From a checkpoint of a small mixture-of-experts model trained on Wikipedia.
Size: 13 layers, 50.1M parameters.
Experts: 4 experts in each of 12 layers, 1 pick a token, a softmax router.
Training: a variant of Adam for the experts, 420M tokens, 5667 steps.
Below are experts of layer 2 (counted from 0) of a mixture-of-experts language model. Rows are named router (the router's row for the expert), gate (a neuron's input weights, with its number), up (a neuron's input weights, with its number), down (a neuron's output weights, with its number) and show model dimensions 336-447. Each number is 50 + 10 x the weight over its row's rms, rounded and kept within 0 to 99.
Before each expert's rows: "comes before" lists some tokens at least twice as common just after its tokens as in all text. This comes from a sample of Wikipedia text that the model never trained on. Tokens count by the router's weight.

# expert 1
comes before: "0", "9", "8", "7", "5", "6"
router:56 63 56 41 48 45 58 49 65 72 42 59 49 60 59 54 51 64 63 55 51 48 60 58 35 37 33 53 32 44 49 49 50 44 45 55 66 44 43 50 43 41 51 45 47 64 32 62 34 66 43 44 54 42 50 48 48 43 59 48 51 53 60 50 43 33 58 63 48 63 43 32 51 53 40 49 54 54 53 61 49 44 42 61 52 36 52 44 44 43 31 62 40 59 65 43 52 44 57 49 56 59 53 58 65 49 51 42 63 44 66 63
gate42:58 33 44 45 62 55 52 58 50 58 59 65 48 46 33 44 50 49 49 49 50 38 53 55 40 59 58 35 35 41 49 56 43 42 31 49 42 56 42 53 41 44 43 70 39 63 22 35 63 58 38 50 45 50 57 51 67 46 55 65 52 53 56 64 66 52 60 40 31 66 44 38 71 40 53 51 51 46 22 64 51 49 61 48 63 61 63 60 42 41 57 30 45 48 34 46 72 33 58 56 46 43 53 51 62 40 42 63 60 52 39 34
up42:45 60 44 78 50 42 52 72 67 59 42 51 46 50 61 65 48 45 53 46 58 58 49 47 41 37 56 65 47 57 55 40 55 55 60 42 46 34 37 49 45 41 43 39 60 49 48 38 49 54 64 68 40 28 43 42 60 55 42 48 49 54 56 48 59 54 55 48 61 47 43 39 64 36 50 66 37 43 65 36 55 39 60 50 64 31 57 66 49 45 56 36 27 52 55 60 32 58 47 53 53 55 49 46 42 28 65 58 54 43 42 34
down42:57 41 61 43 57 32 60 52 40 55 58 52 38 45 50 41 34 53 59 67 61 60 50 53 35 33 61 47 56 47 50 33 58 53 50 44 60 47 50 54 51 64 43 53 57 54 59 46 44 67 25 38 57 45 54 44 49 47 56 53 56 64 53 38 35 70 62 62 49 49 44 53 29 28 52 50 37 57 45 59 71 32 44 29 48 63 69 62 61 41 47 56 57 46 48 44 44 60 41 49 56 51 47 59 54 42 51 65 44 44 51 53
gate43:50 57 44 30 43 43 43 63 46 50 48 46 57 51 49 63 60 36 59 58 51 56 28 31 55 43 58 75 63 45 59 71 40 54 50 33 54 44 61 33 46 48 49 57 39 54 48 48 60 67 39 58 43 54 52 42 46 55 48 65 44 56 50 37 50 53 58 39 43 47 45 51 67 51 33 43 46 62 40 43 35 49 52 58 47 34 35 48 37 46 49 38 46 50 36 42 56 60 66 54 58 51 36 63 55 46 55 58 44 69 42 56
up43:46 47 51 49 68 65 35 40 49 50 51 63 36 51 56 42 44 53 52 30 41 44 23 37 57 45 62 53 51 55 45 56 75 51 62 39 48 59 59 61 39 36 42 45 52 43 44 64 58 47 58 57 52 52 63 55 39 67 59 56 49 56 46 52 56 53 57 49 40 48 39 55 51 47 58 45 65 65 61 42 57 43 49 43 36 62 59 54 58 64 54 59 36 43 50 39 51 48 55 43 66 48 51 50 57 61 50 61 55 40 54 43
down43:62 49 68 47 69 56 50 48 42 52 60 21 67 27 45 47 47 46 44 63 45 61 56 64 42 35 51 52 56 49 54 48 50 45 45 54 56 46 65 50 49 66 63 53 47 62 64 52 57 53 51 34 49 36 54 54 49 36 41 37 44 27 61 44 45 45 66 43 48 57 62 50 56 43 39 63 53 56 37 47 63 42 49 50 52 38 51 47 54 36 55 59 55 67 48 59 37 41 51 58 50 47 61 42 35 54 18 42 48 70 54 66

# expert 0
comes before: " ", " the", " a", " \"", " —", " which"
router:41 49 40 70 34 55 63 58 46 35 62 57 54 59 46 55 60 39 62 52 56 42 52 63 62 49 70 54 47 46 47 34 58 50 52 57 75 56 51 66 40 58 42 63 54 58 60 46 35 61 55 40 64 53 41 64 47 43 37 58 66 50 53 60 48 43 64 67 36 59 59 39 67 66 41 62 48 46 42 60 35 43 43 56 58 60 52 51 50 37 45 52 53 42 53 54 64 62 61 41 56 43 56 34 60 44 46 39 32 57 60 62
gate42:55 39 67 65 43 54 67 42 61 63 64 70 64 47 72 61 58 62 45 78 60 50 44 50 61 37 51 41 39 42 44 57 42 48 62 60 61 40 51 43 43 65 60 50 62 72 41 60 60 58 34 53 55 40 54 64 41 46 34 46 55 60 73 45 55 47 44 51 33 53 35 52 41 66 32 54 60 66 70 34 40 62 67 48 52 59 49 43 56 41 58 40 58 50 57 53 66 47 40 77 44 41 54 57 57 64 40 63 50 39 61 54
up42:40 40 52 51 49 47 50 48 40 43 40 53 54 34 60 55 53 44 36 54 33 35 41 53 45 50 32 48 40 66 42 56 51 47 57 43 61 32 53 61 47 45 46 57 53 54 32 51 74 69 43 65 41 40 52 56 46 35 46 58 59 66 50 36 59 40 46 35 38 36 57 57 38 48 48 65 62 48 63 63 45 58 58 54 51 40 44 45 50 38 67 51 37 54 54 53 51 53 44 60 36 62 50 47 61 61 25 49 45 51 39 41
down42:44 42 38 50 49 40 42 29 57 48 45 47 46 38 34 55 39 55 55 51 41 44 52 47 51 52 42 27 51 62 48 42 66 65 57 53 42 54 30 51 37 36 41 67 33 37 46 54 53 49 53 47 48 54 49 50 49 49 38 61 37 59 38 57 54 45 54 34 42 40 51 51 58 31 58 49 56 28 36 51 64 48 26 58 50 45 48 59 37 47 50 47 35 77 59 56 51 38 51 43 53 52 41 30 41 48 40 34 25 51 43 60
gate43:31 64 42 42 44 31 50 30 59 50 47 50 47 40 47 52 37 40 50 56 41 45 43 48 52 49 43 61 48 56 43 46 67 42 60 59 57 58 32 45 42 48 52 56 57 46 53 58 39 56 60 40 52 51 33 51 34 41 34 50 52 57 46 64 44 51 57 51 48 65 47 57 53 63 52 54 39 59 57 59 49 64 56 64 38 45 36 46 50 60 52 36 32 62 42 52 58 67 56 24 62 64 52 46 55 57 51 48 43 64 51 55
up43:54 60 58 45 47 52 31 45 52 44 48 39 47 48 58 62 56 49 78 44 42 53 63 52 56 53 46 36 66 50 38 48 63 43 43 42 49 39 60 63 51 36 46 45 44 68 41 59 38 34 56 48 45 69 55 60 36 39 51 69 46 62 56 53 49 58 38 68 57 49 54 36 28 42 70 52 57 52 42 66 53 57 53 36 64 68 53 40 52 58 37 34 64 55 44 47 53 33 47 47 33 45 42 37 34 61 38 46 52 65 38 52
down43:43 38 54 32 41 43 51 57 55 62 68 45 41 59 45 46 42 68 60 60 46 53 44 52 41 54 53 50 47 31 39 41 76 63 44 55 60 61 58 42 46 63 56 46 33 58 44 38 64 54 45 44 42 52 61 45 48 64 41 56 43 46 64 33 59 59 58 66 52 53 33 45 42 49 47 42 39 40 56 47 54 63 60 37 71 57 71 48 52 58 47 34 39 69 40 50 40 45 60 56 56 43 33 33 57 69 42 48 50 52 40 79

# expert 2
comes before: "1", "-", "2", "|", " The", "The"
router:65 59 56 48 48 44 50 47 51 46 40 45 38 47 60 56 48 54 52 48 69 50 43 61 59 43 45 54 56 57 65 54 48 48 60 43 55 45 50 24 44 48 76 45 44 53 51 45 59 61 64 67 49 46 64 52 55 50 62 54 43 39 62 51 35 58 39 51 55 49 45 53 65 68 62 45 56 54 52 49 59 61 64 59 43 49 61 64 62 40 60 62 68 69 52 54 42 71 48 56 35 43 42 58 68 46 34 48 65 43 54 48
gate42:49 53 47 66 34 41 49 57 49 29 64 53 33 45 55 40 37 42 55 52 47 55 43 50 50 56 64 34 54 71 55 55 62 63 56 44 52 40 37 53 66 58 57 52 36 71 45 40 65 45 34 60 30 39 57 44 56 49 61 49 46 39 69 47 24 66 42 71 36 60 44 63 61 38 56 52 47 21 56 47 52 46 43 54 59 37 62 42 58 47 46 33 43 73 47 64 29 60 63 55 42 56 42 63 36 51 47 53 55 48 42 39
up42:58 49 42 55 50 53 59 46 48 72 53 59 34 37 54 37 36 46 54 38 65 39 44 45 61 46 42 77 28 57 53 37 46 49 34 34 40 52 56 60 44 52 48 49 52 41 60 42 54 42 61 46 53 61 62 61 51 58 69 30 52 59 50 48 50 41 55 41 42 52 36 44 38 34 50 34 58 73 45 59 51 51 33 37 64 50 39 45 59 38 51 55 54 30 52 47 37 42 47 43 48 50 29 59 63 55 32 51 40 51 48 39
down42:47 58 50 59 51 38 48 71 42 49 55 63 46 39 55 37 50 56 39 47 32 40 56 50 61 50 49 45 41 27 57 56 37 53 41 45 59 43 44 48 42 31 56 36 51 57 50 54 39 65 43 70 52 36 52 50 67 62 54 58 43 55 63 57 61 50 48 45 64 38 65 65 57 54 49 57 43 62 42 41 44 48 40 44 37 53 58 59 33 49 55 43 46 59 66 48 43 59 51 42 51 44 67 59 41 66 42 58 42 50 61 41
gate43:33 36 42 41 52 55 52 50 51 43 47 52 51 66 47 53 51 42 48 48 53 41 48 60 63 37 47 40 62 55 65 64 59 72 64 47 36 54 59 36 36 53 51 42 70 51 53 46 57 37 33 59 64 47 32 47 56 39 61 39 45 45 56 44 58 44 61 39 54 51 54 46 34 45 75 36 36 47 47 43 49 66 42 68 39 42 58 59 36 58 50 57 61 39 45 62 44 45 43 40 53 34 44 30 45 45 39 60 45 58 38 50
up43:58 41 58 60 61 46 42 49 59 47 58 56 45 53 52 40 57 39 33 63 52 30 46 38 45 38 42 55 55 58 48 77 48 40 57 69 57 54 45 45 42 34 65 46 48 65 43 40 24 46 45 62 48 48 30 52 44 41 57 51 47 42 42 58 51 37 43 43 52 53 45 46 33 55 70 60 64 49 45 43 60 41 43 66 24 43 62 52 48 67 56 50 37 59 47 58 38 52 38 40 51 40 54 55 40 63 35 54 48 48 60 62
down43:58 37 49 46 45 46 55 39 45 42 45 57 62 44 48 60 46 54 43 55 40 46 59 37 36 50 56 55 52 42 50 58 48 45 60 56 61 39 43 39 47 55 55 49 38 55 50 62 27 41 40 31 61 46 51 65 52 55 39 39 53 37 39 46 50 50 51 53 36 46 53 36 44 62 41 50 33 47 58 41 58 34 37 65 36 43 59 63 48 52 39 51 50 42 44 53 57 42 47 39 69 43 52 55 57 44 41 66 64 48 37 62

# expert 3
comes before: " of", "s", " in", ":", " to", "ed"
router:51 30 47 39 37 36 40 57 55 53 52 53 39 54 62 55 51 27 50 40 44 53 36 38 46 63 43 52 50 49 43 66 52 54 49 38 20 52 55 62 50 38 50 49 45 39 52 72 65 45 42 55 53 45 40 50 61 68 63 36 69 42 54 56 57 62 56 49 53 54 46 72 54 55 37 45 48 57 45 55 39 56 46 50 59 61 32 44 49 60 49 29 55 41 50 34 56 27 61 39 52 66 54 53 41 47 54 45 55 47 53 56
gate29:39 35 28 58 46 60 54 40 58 52 48 61 62 54 39 56 59 53 48 45 54 46 45 40 51 29 30 45 59 63 43 50 47 43 58 48 48 40 51 59 59 69 46 33 54 58 61 47 53 65 54 45 53 60 34 54 52 48 58 43 44 68 57 50 63 54 31 31 43 42 48 64 51 39 47 63 38 46 65 45 45 59 52 49 53 58 71 47 51 47 46 56 44 43 73 46 50 48 41 46 72 41 46 47 33 57 56 49 49 59 33 64
up29:33 60 49 53 58 38 52 56 64 66 42 59 57 51 51 41 59 36 22 45 27 52 46 44 39 43 37 53 58 43 32 56 64 39 34 34 40 58 40 61 32 40 30 38 34 51 43 51 56 69 67 39 51 52 44 54 60 53 43 36 67 59 62 51 51 56 56 35 73 43 43 63 43 50 34 64 48 61 50 41 47 50 62 65 62 53 44 50 57 57 28 37 63 43 70 40 40 52 53 44 57 54 74 46 45 53 52 47 43 48 39 46
down29:47 40 67 55 44 54 51 54 49 37 28 55 46 45 63 65 53 52 68 53 34 57 52 69 52 64 58 53 32 40 63 44 43 63 48 45 63 42 49 23 42 42 48 62 32 57 34 59 37 44 33 37 57 47 61 55 47 61 37 56 54 35 47 53 32 37 79 53 45 43 37 48 50 46 57 40 62 55 50 44 75 58 43 46 46 43 56 54 45 46 61 53 49 40 52 51 51 46 64 46 44 48 68 63 47 36 54 67 45 45 68 49
gate30:47 63 59 47 43 58 58 48 52 48 37 40 57 39 61 43 58 41 40 51 53 52 49 68 54 55 49 41 47 46 37 55 63 56 39 47 50 59 59 63 38 37 34 37 34 31 47 43 33 34 54 70 48 68 43 41 36 49 27 56 63 49 33 33 65 40 54 58 52 46 57 64 35 45 45 54 53 53 50 58 72 58 60 43 56 42 63 53 35 71 65 33 49 39 55 56 52 44 35 44 41 60 47 53 68 35 50 33 57 46 50 49
up30:38 50 52 65 37 45 47 58 38 50 39 41 54 73 55 51 68 42 59 56 60 50 59 36 39 49 35 50 48 56 38 56 52 63 26 51 47 54 35 52 48 54 39 27 71 54 57 60 53 56 46 42 66 53 50 64 44 56 55 47 45 62 47 62 56 55 60 42 50 53 53 58 47 50 58 48 49 64 53 49 37 65 49 44 33 41 55 54 63 43 35 46 48 45 64 34 42 54 41 50 46 32 59 44 25 59 34 66 53 52 62 56
down30:60 50 50 55 60 69 52 50 49 41 65 66 53 52 49 59 52 40 34 49 43 49 43 65 71 47 56 48 47 48 66 36 64 59 67 49 45 54 51 36 42 61 40 53 44 53 59 65 56 58 48 54 50 42 40 62 56 65 40 56 49 46 40 29 36 61 63 53 65 49 42 57 46 68 61 69 29 00 41 41 58 40 61 67 61 54 39 65 43 53 57 53 41 76 49 51 50 53 67 39 62 50 54 57 47 49 69 44 41 47 58 33